config.toml
n_layer = 20
d_model = 128
n_experts = 192
experts_per_token = 6
d_expert = 48
d_shared_expert = 0
activation = "gelu"
moe_layers = [0, 1, 2, 3, 4, 5, 6, 7, 8, 9, 10, 11, 12, 13, 14, 15, 16, 17, 18, 19]
router_score = "sigmoid"
normalize_top_k = true
routed_scale = 1.0
balance_loss = 0.00963
balance_bias = false
init_std_router = 0.0141
lr_router = 0.000325
n_head = 3
n_kv_head = 1
head_dim = 64
vocab_size = 16384
norm = "layernorm"
norm_place = "pre"
norm_eps = 1e-05
positions = "rope"
rope_base = 1030.0
rope_fraction = 0.25
qk_norm = false
attn_scale = 0.125
tie_embeddings = true
parallel_block = true
init = "normal"
init_std_qkv = 0.0452
init_std_o = 0.0
init_std_up = 0.0452
init_std_down = 0.0
optimizer = "adamw"
lr = 0.00283
lr_mult_qkv = 0.4
beta1 = 0.95
beta2 = 0.98
lr_head = 0.00958
warmup_steps = 452
schedule = "wsd"
decay_fraction = 0.84
decay_shape = "exp"
final_lr_fraction = 0.05
batch_tokens = 65536
seq_len = 256
doc_mask = true
train_tokens = 464600000
steps = 7090
dataset = "wikipedia_en"
Below are experts of layer 11 (counted from 0) of a mixture-of-experts language model. Rows are named router (the router's row for the expert), up (a neuron's input weights, with its number), down (a neuron's output weights, with its number) and show model dimensions 64-127. Each number is 500 + 25 x the weight over its row's rms, rounded and kept within 0 to 999. Numbers have three digits each.
Before each expert's rows: "comes before" lists some tokens at least twice as common just after its tokens as in all text; "mostly gets" lists some tokens that are sent to it at least half of the time. This comes from a sample of Wikipedia text that the model never trained on. Tokens count by the router's weight.

# expert 101
comes before: ",", " |", "\n", " (", "\n\n", ")"
mostly gets: " Germany", " Italy", " France", " Poland", "ović", "ić"
router:517458525512512453474477461491454522518502474523565503528533499500504482505495507507484515522477471501483494493487499472508467501556508457551522494488473481547486544493495453500495466490537504
up0:489455472470501475490485536514507514508531494496505527477535500509479533478529501515501498532486504490497550477466491481518462548500516504486543490517451475497482488496486534519477506522557480
down0:449498496499490475498513526527502499498506505519500509525491514491510468483452465488527483514486516520470517523491498487522536502509515519513511530538520492529483526473501543500506521513495476
up1:496490506502489486519532456531486467485529489488540487508559484508557493484502512518548509485470494482489464464528480462534519466555518469535510481471526467504456527489477489512490518472535453
down1:524484477505501509465510500496514477505498504500468501487453508526516479506554493517448487476461529504503524516501493532492502526526501538512481490546467502442549485456511513490479468533465516
up2:493537491452503539475507516488523467545473506488490472511487500476522549485502484495503522540487515521470483482445509513480504517557529472478461526487495522512520507517517511475487539485468480
down2:474533478490494508491521476485488508480511513525516493479481557497473507471524486503442504463490501474482491480559452517546524464499529507501526523505524508514479545482473524525485524483501475
up3:526469518476497476484526538540500496490497492508505472473503476492515543475485464507513504485501466471530492487487479546495498528503509491522502451537487491474524493466503479495487513505506510
down3:522483474485483502485472545483500448479515491468500481505532465540512521486483505493512501563507491494457491552515458533454529479511565484516506536466488489517478509448482548471518544509514536
up4:486475522525539500523493486489488479526523521514513482502502518555541470504523490506532498489506469534466459501522476454525477493502538524543506500476531452557445534521504468493451497476488485
down4:501466460464470537487499503510524511466507503460500508455472518509511523517499493511471511491461521490532541547494455491524516507490489439466516479493453467440552464481467522514508481518521515

# expert 107
comes before: "-", ":", "=", "2", "\n", "}"
mostly gets: " $", "_", "_{", "°N", "$", " £"
router:495547516463463497476513503494513492533517480502530514530547488459519508488516522468522532499497515476497464507459520459498481481532473481505514535518463490532500529481500549471539464552452471
up0:502496543545521501464515521490472504554489491489514477497532470519517484528538507482471518531503501492502498544501453477514464526520480477527472493480481496467494524522484518515524454508488519
down0:478483475465439505498504516494499527512513482500517494534470546503534488499486527479463481536527505501504473462468444515516521503518511486530491535505543438539490522488480487451466517445479527
up1:500525514469503542551457515486515483454531489486465475478504454538498513514511543480514516490486473495512503481496514508495543559526471469518518535494469469481482478501479500471525494515493512
down1:493475488510487493472486471507483539537499458498525520474470493534496488476502469520555466539492493486493475500472528549476502492487551568504530509462490496511485535480506467505472488499512548
up2:489508496488515457515497525498474543507533516478496470505537488481509443456498489480460490517539512479503520521492499454525469472561500492519504493507498526530498458478444498478509499498489507
down2:508495479481539509517526482511493455521440564499470543488571536467541519478528511461471493503510488484519455479482511500505500527481483470521484514527496464496503498465457507509492482543462508
up3:467456515497497499476489505501553550517507476522513494491529509511508523501504495491553485505510492518496470496481499450508467480514545469513507503507477501492473479502500528509519489580506485
down3:484499467490506504530496553436486472519450506506459545521495426508504487471541502463511537482495507500521506538505521515470527531478540489523488510504517508496511527488476498517534524485527542
up4:526521492464491521478520476497540489526520484517459494484524480508427529508521507481469497509500483494466511523469527490506497483544472503508488485499512491527477507506478506503587466514480489
down4:492504536480497459502498466519453471459495494460461504513497538530478465480497467486527492527467554520479490481481478527538508492484519503535525529514535479509518482528526513495481458504523542

# expert 152
comes before: " |", "–", ".", ";", " |\n", ")"
mostly gets: " Apps", " scored", " Goals", "On", "loan", "Gls"
router:495485492465528472456532527500521472529509487492489482541528479519494490490508502477536497524460472503488496449476500529520477475468537505551515487474504444520481531486484529492458487486508507
up0:487501477538467498449470499519481494515462525505499509466537472504516533547490486511543518471521497541482480500523526509578484496508534490529451495552463497520516509519509525481518475507462511
down0:492495493507539456503495476527504536485521531504581500477484521458497490502488502505460491525501480471495492556493456514515522459537473459519525488456533504525456542513456495512515514516504502
up1:521493497575529464496530493471486550504522494527523519511511466520515465482500461493521486501530453465473511474516552474535505493470449497529511490499474524512483486500495481492491455499530532
down1:489546464491474508530480537519473514484489547515532508503522523478519483512524491492536518477501525511492484525454512461506491469500507493517482460494484521529499506453470508529533525555517528
up2:486441501513516491521514501488538463530520542514472519516482478528485495480534530489531521521495504499485496477491487485526514448491502507476500467526491480496498498450494484499467489458511552
down2:500496466543511471484526493468520490468500496522505541469552507481478469473502520502504503528513521543457493537492516543488527512470520512479509538549478507467500508545517492508485510512509539
up3:481504550456485496504498485483515502473485515535537457514509458546532482512533495488501464519490503514520545461499493503487523483502518467515519511479483553488492524478494479464506454494506523
down3:493517498500484480493522468512530499507446519476459438507484521530520542476532511511521514477501486517469514514531487499472485470474482527526481515501501495517474503455511487487507486458484506
up4:496470538485535475522523502521477477509483533519477532512497496532507519508487446501522552484478485495490456493497469473508485476507512475478517495495475517507514524457436509500507542487490539
down4:506514504496486513462479511463480498511542485493448505473531482508499469505452499502465523527529474507521512506516566515527522541491481507521482503490505505472488494516539440520496496555487479

# expert 155
comes before: "8", "5", "7", "9", "6", "4"
mostly gets: "194", "193", "199", "195", "197", "189"
router:485498499462472471541518482536521451499517437502551513515561520509525485499442487451484513499523472522473509512500548509532510513500489533517456476487518515479511512488496512492486507482465536
up0:496529528490498459460504507508508494476504494487528510454525527515501503523521527476495530526538467511492477477487501504522523491483495536491540470514465521520595531521469510481481499516490498
down0:524520521474497478510501505511470515519465462482515538489510470501485507507510517467494457494492441521501486507484487527464482522484440462501491520507503469540519497489506454474472500526467467
up1:456466482502471521543496487443524541489535498500482499511528492463509445499521494488495510553468524526482476490506540485484513484504503473507506486550475482481509490495477486518533522520449511
down1:477502476532437507470496473473500483510500524519481512474494461473483503483531467500535534490513476510483460452463486527503541534533495528515520502488504519496509500525456510480474519483495509
up2:492514503464502443511419469508506483508474506545511480450525503504493530509462522483503516491471469548493521524514502505530523479500470535485478517497500507501478474446508559540482501469486540
down2:491496479534522496534527527456494505551500534531533472562498515491474504525455482490496538504491482513504463499506492503511482511489498505489458482485484507461522483474520472536480472507473516
up3:438478502520470493464502494492449525521491544533525519477523506549483520486515533536483506488468513490492517505464484490496486480501476540529507496521511510452505540491458438502523483515483489
down3:499459534516486494470484506518500530486478509506511498518482518482519493563525488515479476528489496486509537505489549524517510506470527496511489519519504472489508459497471441487481493469530495
up4:513514533517486466515480473512521502476513505486521487484474491534519523508454562533490519527489476499507493532467510497528508501534515459478495512474489495470530524483552527517530481486459490
down4:476468470503509460526491499522478507508502532490575484529528503516476515520465458506530548491483495539557473442504475471476510463518495530494513482532427510496507476507544477542487506475533501

# expert 177
comes before: " ", " and", " but", " which", "000", " he"
mostly gets: ",", "',", ")},", ".),", ".,", "%,"
router:516537505493517509510523493478521516515520493499516521482501475518506514513521497477478507528519490515451536447512495502510487495510540478528493499485515490548522484422458499484467485454512500
up0:433519501482514515525462509500502498510504501515579471468495483500507497538540479517473476498468492443489465518509495534519486474489463495515574475472500549491482486517511472497508457548492545
down0:513527475511446474487496508491505499552485510498518506519512473484474483483508541489543490474545521482517484533524493469503502528495512535486466491492473530450533525504475500504556511501507474
up1:495484492510486513493485474456512516483490455480478507489499511508488534567493513509465510508497490550550524506533517524517521489515471526547483471453499464488497504484471470475499505474524497
down1:565482514511512506464515501479517504490512507506499483504493487496465490458506495494544493483478488471526487501480476499484508519503549509505504500535519490512557511446484527457506537493480484
up2:490514486509478508543502531508458496480486508495547526488567496534528455527504514495463467503486499520549498465490502486453521511534511477484503507518504515544507483479506500498493511487481477
down2:509517515479535517450454482568522509505499523517508488446487502509520509483465463463504501509478463500502510515483461485496488472506494475514509514534487488456498541515492531530505546507502514
up3:493520473555557513534455475507539494499501519566521513491511491506504505451510512460526481560487481501491531495503457503467482453484529479480538504505525445482490501436506487494525490481525502
down3:541475486504481538463506527532518501534535520546539492482502521503508475485490497482531513528517529491506457510481476481492475526490497487509499515515516524520502554495492497501474497528519457
up4:506446461494487548486526503490484484469501496526497512440483489530442506526521505526497496502494527510504501501516500538513520515512498536510504491481517487474519511516469546473491484482495493
down4:529462481496493484506471493477520469475484529495496528493516520481521490460477512520514481493495516519520482466493503490504479508532527492526504446499556507476507475470503546527510499470516481

# expert 46
comes before: " |", " States", " and", " York", " |\n", " is"
mostly gets: ")", " North", " Central", "})", " eastern", "),"
router:490535490453501494556490457501513492496475478497487498505476504488447539522507481517537490519443491504440494502464483462497467515512521472518544494486479518532490469438505493514494495514469561
up0:475532501501472478448556541481521502489484513506470492516498493504477499504478502493498500504495541514483475465525523538466496528520529500483502513510558503483512500516435502514482443493492477
down0:498531485457543507524518449489523498511508510478508502461501449530547518528538482515521474464483498475538508529493521478474455501484537508504481510498528523505484505473517493506466476486473491
up1:506496553509450498479506451514499523454456522481458515501508510461496561563515538553493479506522532500527502504478425498513515473531507514490523488543501442490548515510484520503515457525533526
down1:489483496496499512486497550540475506530518495466496506506483478485499517503548461516536508507462482487472492480503550535514495471522473497500511484433511480530520486466497485504506496507526493
up2:504477461481495465458490552501545468500524526463499506478519546467539448504490481497499512558507460494506516496507512498517473520526471489476493491476503475474518487502524556480460465499491534
down2:543531492483505527437479477479491506511507457479512490526505564494524532513476526506509490513468530512514524500478482469463533498544497486553526496494482496540495477464527514564484492497528505
up3:490456506471481481470493485479490470509526468506509465485514538504467499540470475532514512512507499488493474530507488504489455490504495500481490474490520519462507571507492473528500453501483536
down3:502504484434513538527491491500499484482535492532510538522447526476492501511476484488546451517487494506491520453504501485497519495509470484523492539524534489484512532457536509506511482502513544
up4:507515546568523472508510506505519479482503479529495538455499505506517510453526494516515494489493504547463509537495503492506495478483511537523506479518512526488495497515492523473530522543420507
down4:507445493521521516478568469465498501487498486493526505466511534513507541478520497533542491504490479484482479498494515503495511487481516494502491472492476566494453507518547496446510496471479484

# expert 166
comes before: "|", " ", " |", " |\n", " election", " Party"
mostly gets: " election", " vote", " Assembly", " elections", " Senate", " Representatives"
router:517538503500517519478527455510526519533513510532504518496502507506498478512535519504502476552532480462464467473473531483527492483523509515483527463499464429527518502463510534486457514520497526
up0:455499501437498495533542482555490500500492518482538518516473524486479519506466496527471451546507485504420516519484477535498484529511500478497484531548494489490509536510509497517543457540553536
down0:478525522501509507486520496532522502499525460518497524492486537500484480527481498473466518425502481525482520514475501495495492473527498459513503526487464519503534496435524503481547527440490479
up1:478497480481505489527524445533492508478487564491535495510497497515504478500513476492499516554471489470458522465473476515458459521514485504486532503573495537512522559519511473501515532506553499
down1:527486520469507492511518504515511480484481508498516537481492472502475476507466463482476512480502492524470500494434502543487489457453522445482509526507453479536498513505536532526501502529508497
up2:502495544531499487509501513486477521475520548531510492525512511515463467541511499503537431582488455514473498512496501509487492504481540494496477547505495450491518482515447512498519462497511512
down2:537505479473507516508497516483508504495517483498486481492484509525502504516469516522445502425488545501466495525514506491502502466500488470493491522562446491530478508508497492511512546522458528
up3:532530477501505490492477516491513475515431506498514512525460544545495491507472477501459441519479483476493502481512512484536483494508503495495512471519517485502490520429500504492529503491501570
down3:510518524480525476496468469459536458525512502489474493475502498484523515496495511524526525513477468506504522497509487483466546512474502499481480514522478505504516545498453528509495478504521458
up4:529482500499485494508523487520528473455469510554541511472470556535511507509508441477481491516476478462519503519505510464515529481512515489504519489490503475497488493476482530540475483527486584
down4:490513477494480530458517522499497443426522528473482546511523524496514495501498542516555512520493461529516494519475470472485512487481527493508546481516509510480513464493489536510509513531504537

# expert 179
comes before: " to", " of", " in", " from", " and", " by"
mostly gets: " died", " appointed", " politician", " married", " daughter", " professor"
router:472472545445542463536507504535491498479507518500518451504517466548451526557510493510535506504478481510494495520448509494501472539495497451504504558503493508512522548484470494510466511516505506
up0:469476493511498469506537521468474468465517544541486511521485500520467550487510500510499467502498449544490564495478488474525463498496499528537482513531493504540470526468457463533502434490478500
down0:496507517455476486511505510525490502500457486528502510536505508481510483504509532518537446473518528508544513526501486535455479516517450452509528513538529511507475560466542497524509488500494483
up1:469468510462507476514525510528560505491483494508512502482474554527478512526515497521502539541469506533502479458505505493535430513501490433514506500506509532514525488477481473468511515456521515
down1:486509493492520488512474470477560532529492482524506487561474497483511510512504511487478465528490483475512521510450468494471500504495472489547482540513528479507474516523520488511507494535492454
up2:464522515491519449507497539508511480504484517483507472498464529541505489504515512495529536523484510491499495516453497490540476521519486517522519497488525485518522491485495512509470470525508502
down2:507470526465470498509515507478491501506476486521521527511542471512470507488468525492463508489466454486498518473501503479476500475479524466504471548489494518507465519502502498528560511508476521
up3:496488509497511512515516516511488516521475506477523468468477503557523487538517486468503540487481480490497497493507486519520533512501498462488508513567493469499511500478518444537481523466503489
down3:518520496501526501452505491508502495525503459497503488518493522511498524493486485472474489495494508524496492506484485487500479462488502495503490515526486474509509487574545486549530501545522532
up4:487470494503552501513455481547505488511501481494495461495529548500430493497457478478500509540486480443530477521529500484487484487474485520498560500490466439537501549472539523520510533508528493
down4:495472488523491522511541547471541483524540487489479514533498464482416529496502526509436470490456557502468524529515535468525473508475510498507466494499498513499450489505509489498488488499533505

# expert 75
comes before: ",", " (", "\n", "'s", "\n\n", " was"
mostly gets: "ao", "ji", "ović", "ai", "aya", " Hong"
router:504467510513517460500511481486502551445512504493537453498532471492493486514486492510470493519491469552481485504513453530516480485544542503527514477490482514498484497475479477541483490510509524
up3:524514503474558478497518548522542506465508490501510467530493502517546509492523482477514448526541485495491470526500473487498438508497527492536503505548493475494482486505472528497476475500478498
down3:513493498519525517491472455489476453513556464473540556481502512508483441516490518534495526515475478486458496491456488526478482533516521513475515483484506518517493509510506434484484527544513505
up4:479482497473533491521468497508527496477506472487500438503524437499498488483475431545483487515509530534494453526523478501512468472452498458509558518483521502525513516445495491517449491515469505
down4:526491463540521535493514482492495505518493521474474540548494517441480484533538527512499489515556511466523523474478488476490492547481511541494488506469465489507499487522490529484536532510529525
up5:545478518508538547531491476498542457467472532526452447481478506461521497493493451443552484491506488497494518484522464460520533503518508485504490493524463485500524513485498503503499533466508510
down5:512494489491506519542490489500517465459501532500491475492458509454508531456533506463600488463481510478480542466488478434490530513488518466511479507502516490543489529542527524482507520485487562
up6:521484474534468525569508544526515479446463523518529479473511513524508490539499470485493532507517510479493525538503518534520494556543517527494479481489445489461499503485456484539503495493518513
down6:490495540487486446480525477502536501562514496500483483483468469445454473466495480546456458477458493534530524505506522520479493501497528490512517527525510519523506515480497507500498498489501504
up7:490452485499488492531517455495486527498495504437498477483504445503482520503504479517508528496482525489489504488478505533512468501511506509569473500474529544531517536456491490534498489526508506
down7:537495486517523494522504501509519484511494524487493479534478468463512446532513525509529464476490509498536505536541494492473500542466478504508513484512500496514473504516515527449504478509509512

# expert 119
comes before: " and", " but", " which", " the", " he", " who"
mostly gets: ",", ".,", "\",", ",\"", "),"
router:518519514515504499516535451482526487496513511507518504475493506500511508518488464470497500532518492501454533481495454522524467521526521462513470526498466515545543500461498497473499519488521509
up0:498491494509486489483512477535553518509501517490517499440489514535496491467502497492497469519507506515500498447448451533513476509475499464515530493487528504479508509494506503497493503550517522
down0:504501519543482515529482522514524493518508492518491537500525508472482488488532515535519510483529544497527521482461469516537488501535498473473503518505477497495523463525492507505504505484483485
up1:493487471480486513550508533515488451506484510516482467463513524512513493536501455475518499487505477477515470488549456519514521472493526479495497501553460497521499510488494461503514536459475506
down1:506476521505502483471497491523563521483484503486528524505499518533541507481518512504507503536475464502534498478481523452460498499532528476521511534490497456475483520518527529522470481518468477
up2:493511507476523485510546526478465472462504519476484486507499477515499513509510497560490501513513482485453497519443514539550464477512501445500479570528489521501525523479493522497534518498489513
down2:459517506542469514505501493529531497483502476566543518509448542458518491497535518451447500485517511494479508497496528500444511496506457507508500466505496522478502476482539472520497480525536522
up3:476510439509527516556489543485469504539502498520498480510499480517503462485486455455508509555499502479544499494496497525465523520527496474508506480533488477507465496484486456479547513444472538
down3:536492530519530453488482496492511493463491483463513545464494489516525518477524449510499531495554510527449500480497493479505510458508525531476457515475483494526552502539496561541501523511496451
up4:466461462495460520517487499488479504498491519490518506515502519493495516487510504497541522515535519466503520535523509496548558487545433500508487535485441506486490511486474521471485475501493512
down4:506542505516480505512550496477520553493526496512475441503512441509482506487447465483469429491497494528462489467515487537515497530452530509495493537494521486501478480529483528492483508495500520

# expert 110
comes before: "|", "0", "5", "6", "1", "8"
mostly gets: " million", " film", "|---|---|---|---|---|---|\n", "|---|---|---|\n", "|---|---|---|---|---|\n", "|---|---|---|---|\n"
router:506524517459500530485462466549501511478492487509556448488572497517519456516514499462512513469451480516490507451453473544496519504512475518515503466477498492513491513489455552482439496485474514
up0:452560516506507473488531490500513535502519525476497482469526495494464490507508526472515523485493528533525444452533491509504501539504514512484513517524514473485563521524502487516497490495504476
down0:514503454543519466523497474515499496518527490493486525459482500520475477488456530505492475537453509469471522495526537507454543486544518468492512495558504511472486483472495498486505490533502529
up1:479461521518499486511502471496513499472490523501509414470480505490520519523505538525513483525501509484481519499464493561504532499519485511536498535514450490494522507497505494463478501501479507
down1:471509517525493502524499437492490537519522491541520505541501486519517526480515501504441479472507525505500515463527483433495436449534506504494520476483456503483480514512540502497480491498521517
up2:478460518493499483512458456503481463478505512449511477461527506507482500499523488475478516496449486516479525514538483475481506525530507515534505506501548455510499445473516557518516527500502497
down2:486517483517465499472498498506516558500489476520532528497469489497470510531488480486505492521462494505496472497470468488478496443494483490541554490500484485452485474518556528462487516459540556
up3:465488507476517491505533504490507488499536499483522509464542479462435513466526529494445528472526484474513510476506506528498484503512519524519491511546519519486497500520491511486494493527496528
down3:462502501526475485475443479486502536479507450511510546507508471505479512494466525483467512503494517469501528495522507497437517489535483490498481514489490507493512457482499517490514431502534527
up4:500461460502489512551493490481565446477500526476524515470548514493504496462513491411470528488478484507476485512495519483502514515507468495508486502520522501492513486476474492494523495465512503
down4:525518572491496492446484516506503559515465489498519499551531497504512521491498474504515483474444522502501487527520512443501494495523494482502553514508492514480489463483544505491524490501513519

# expert 187
comes before: "0", " |", "9", "8", "7", "6"
mostly gets: "198", "178", "177", "182", "175", " ra"
router:497479535500486473506506505537498490539505497524549485485529513524498461512478521489547495526453501491488471496471507502466479502495438488488482483502491500508500518514499490471459531519464516
up0:482545501483467517490483476474493512506510505490473488486470507502501498500518501502524506522538491497501498448512489505497529472484499445556525496497477547498497479506497539473507506536507538
down0:524535528546479495482510513499487521488476488530482488501527484463467504513520505515512530475523464502481514462540493426444450510495539511505509489501472532506504512501493492521504535526542502
up1:488526501494529470516508498455467510482440544503500465513516476461486483515502530533478519477486465520479472510508421504558511487499530488508482482520494499479496508469466503527511508495487503
down1:482533472508506526509508461522464543504474473504516524510483515486501485521508500487512466542497528522501500489482513471556502513479516508514447522530524529476503499558511485516485471509509433
up2:486515530528555480515510483508481524494525511496519503480482521509541497470521521505532508499570506517497485513507557501479489515475555485461487503510488479472509523488435544506510496465496508
down2:502488506478503504504497469476480472558526471489520465516511509484572532468459488508485516459462495517504506504465520532515475529512500497493475502478506569483483494497475475545528480507500502
up3:520505472523551471518507530507468467491476512515489537494482532498478474491478488473548508490456519474480469493504485556477510495462467461515523483525514501477485474505477500459484497511519531
down3:487503494528448479500533539508536476501467520489516484526522489486515509548537500459491486497463480525513490488467516456524470514495487478510460523510525450523470504503521498480484511449526502
up4:495484529511520527534521501472480471522479486493508480531476482460460484490541483545544520531553499486524533499446515464512522479530495450511521514517488493489517498466505487516503519490463505
down4:491455485509484482460542526485510481534525476462506511485531455488496485503505512526475505529500523473475504504498461473475520496484478523513492517496493513489516521477475501544500460527498519

# expert 164
comes before: " and", " ", " which", " but", " the", " he"
mostly gets: ",", "\",", "),", "',", ",\"", " ,"
router:505509523503509525525527469507532523496521503495506503476492489501520512504477497482453492541510490528466523494498467511500481524516531459499483518520444509543532504403489478468488508488514513
up0:503514473488507438518530476491493544507536475483522479487514476541491489464512502583499537530501485506474501496471506506502468543503496542531505486528490483512507548534512486494455468521485494
down0:487499490489490508504496495496495512524530547498480512495472519522495496499466470501416510520501484538507529510530491498470487473459474438502480515497527530527460482513492457521477465514493539
up1:475505466490477528491539456532509547461457485510533493532507544488477534501512465467492502554504503504474480489505464544532488505516498455501528496484513538505470528458501470494508482477490555
down1:534507515494507488524491511501461515517525505442458468527487502491496485496514521489494519478507441464540523494511505484474518487558511509488521516503491468497527477500522456478472496509525504
up2:507539529523512465499475508506534535421499522519497499526485535494503498480505530511515484523501487506453499511509483496533476480505536439567485473500538542508488513442493469491467469491499531
down2:477491522496469515535499465542545497501513516502499468488476518510471514496511531484465471519463512540530512456509493533444503519462431455501509470500529461506484453580483512516499527513520525
up3:469479474515490499468479509519468508476504534513511472498539492497481495478499509509506470531474485499497529507491527485518502495552493485544543522468469508500453509522469489540539479493505536
down3:503511546519516467492517480494479518488528510518495504522473489499527504501485493525478475513490479471536464477474501492477477580511534551493464479490481517518484509489517473477474464487508485
up4:482473510519531504493495491529484555508501518504514483477486529502484497483568521485483489496487484498488437453467501518505499519509518476471513467504530548444454518531514493524530487516526506
down4:477427510509496482512482518487467529496500513485502506464503549516494483520548529535459479513463434464508507461491484486486502460525488485530523466535551481485492494519523522507541461522463533

# expert 133
comes before: " |", "–", ";", " by", ":", " /"
mostly gets: " played", " DF", " Apps", " football", " playing", " FW"
router:487459542495511491496540527504542461493490528517496467502554489521511474536504528528516491484453493475510482453520512465472499497524518474521501506484506532497490485472502500492504442466491505
up0:505535509496513523497495486500536490493496541519526520499554503480500506512516545513461514465495519510507463485514467492503494460511513525542528492491489471511490501512488457492454494503512502
down0:453539501513529508492528493495491488498462485498486540516484490488417489469517527524549449534516513487524520469532487470526526510497520498515503561511451504450484523492489520494455538480544510
up1:502492503471496478455524500524520525501486512493528486502499487488469517513520505495543517515524527497537509498507477458507503519521487513530458511489517485482471528478529475473456539553468464
down1:508532559544520514525549523546520536477498469508516479494543481511492554490499511443505475533495511469514480496518520503455507481541494506502483498523474431491492539500460519513454449470517464
up2:490514468472571482504509474528510497519512500508508480491489459491502494523515466466479537503508447452475543459493506482529468484505519556481505518517511505507495521483505509506494475503509507
down2:473531508512522464455503452471468485500478508516544551512468498512492462486481526530508534508448504536519533498477527498549526511509507512561493518523518501529521486453493472490480529513478468
up3:489489547530490480461474485561505564472500541513482493474542492539501518511480505459478493507491451484489467505483531541556528501538512524470500538463470506462514500522498514476513451473502489
down3:514497529505530506537540491488493511480497505457511477460486498501488494455518519483513508456493511514515511505501502491476477481500497473519527459534507496562563477531466525473494525513498507
up4:485480496505514494443509513543561515535519505522476441462548497492541475474475490503491500556473509466532449477472495504507482514551495480514457500495510485526463522469487504478524483490481502
down4:510483540490517497523486478482467531478487493496536454498483488525444489483533523517518494470529513478456516471511477508470481514495501451515464527501493494491497518494510508524542549534484508

# expert 34
comes before: ",", ")", " (", "\n", " de", "}"
mostly gets: " ITA", "α", "ι", " FRA", " ESP", "ο"
router:472444508471484451486501470496466555509531441481569512497544502550512477477490509506503486502482518508488530518458532507494467514546513473532518504502455480527458511530491479524475509495537526
up0:507537484521489446510475457470517482505535506518476467434525540553498503529486480529516523523498510532515522535514505467505482448494510480539559498505512524479514506497481475505496465505501506
down0:530508490501476449534493461492555516499486516489499487476514486484480538479461434492502517498500543511516481495511502497495512484528512482497509501478495469504509493545450503490519525478512505
up1:505465459511486480500557493550479518515518476539537477482543520517490520491526502518461484516500478507431492475475534458486501524483495491492491521525495459484452531491520523515474455491450539
down1:450490519502488456484461525520508539516480466494514500490488490473490490413489507501504471453488495529483511543497527473531527506485518544504550473542500505517463522485503507516502508506524509
up2:503496459507510490498544480498514503483532477517516488500527467515497487505509484513519489522484549527521516509485448497506496491537464506566484482425506497517543506516517523483516463506529511
down2:542504492490567522517507482505518502493526524470503502495520532505478478516489531519458487511462462489495525464548496507522498510486532538456518480508519468536481538475502496512489498537479476
up3:525496504508536534516512519533489531488466524502487491462538493524511453513508468495496499479545495504494475494488514527499509520501536507527509516458527503505489479517503492468502475502494478
down3:490531524570501506492547455496473485501498475498481535507432499466489503509522525507507477499458501518513521456498452513518496498522508490498543489511513473506490490513538502456523488490512526
up4:473508476489515479488483496485534511488492514487521469461504457523492482501496466527518469493551501544514507496462480546551517497506510496527516506534504514497496544479416468509498468505528528
down4:478532474509485518537497522491510562467500514487489516474460504468494509502497513502537552490480473516492531485562498531541472502515505485499506485484495483521472478491517515457517510511511509

# expert 69
comes before: "0", "9", "7", " |", "6", "8"
mostly gets: "195", "184", "188", "186", "187", "190"
router:484475512506520496495520493550512479519523487514573497482507508548482496491503517478526527498472520491473512482468501526495480523507461496486499476517512510528490517491490479474464496541457521
up0:480510522482509492475505492500493525515475498484455491461506527494489554528493486510478466491495465526498495513527514494554527516464475528494526522537490468502528508514453502458494489473487557
down0:466485488526491513501485478483508527534518482522480491464463513489489535525451497521478499498487454490521497440538476470525458461544505461529467505529480528504514536482474514504517488455576513
up1:461480465498505547513501509513489478480503477481504491431546436488531468508555495499522493522494506481512523491538521487522520492494496506508503482529471500458463461485511495498521478461516496
down1:502510460524496523507496530507534541487496493490518490551517501519476486523518524505526523518438505471497548497499467441472475552504452503494508498508476474512502484505469483511525538507475474
up2:434499466456503522513461508518502516511506502482481470464551508515505496546515483499476501467513500478544494481526512560510536520517491488523539504452515502500504463524475517503509517500512479
down2:453509510490483492467524502494498507533500476522532544543477473505512543507500509494501520484495560540501508498479517464511494526481507527469440457483487486497492495520491494500520462506510457
up3:522485506522506464567568473509465530512516519549514482462514440511451548494520484527481483520549501528447442511497531497486479484501489509478506500496511483522510532510513470543466521526487507
down3:499478533465483575521487486500500505516499479475515507497562541477523508539501514485496497486510474508515494488458469550521479520511485518507463519471543510482491503555486490484430475507534469
up4:484476479457500553486511535471546534503485492513482487530480500431480506526523488517523474501537496530518487483519495487516493492479511509470483510533510471500499490499485469475508477500570494
down4:525527523484490507460468494516540503494481513491516518528511512522507531516467481496475480497511479522478535491491506515538512472547478514496507489509512501485505447529516497470502514499523516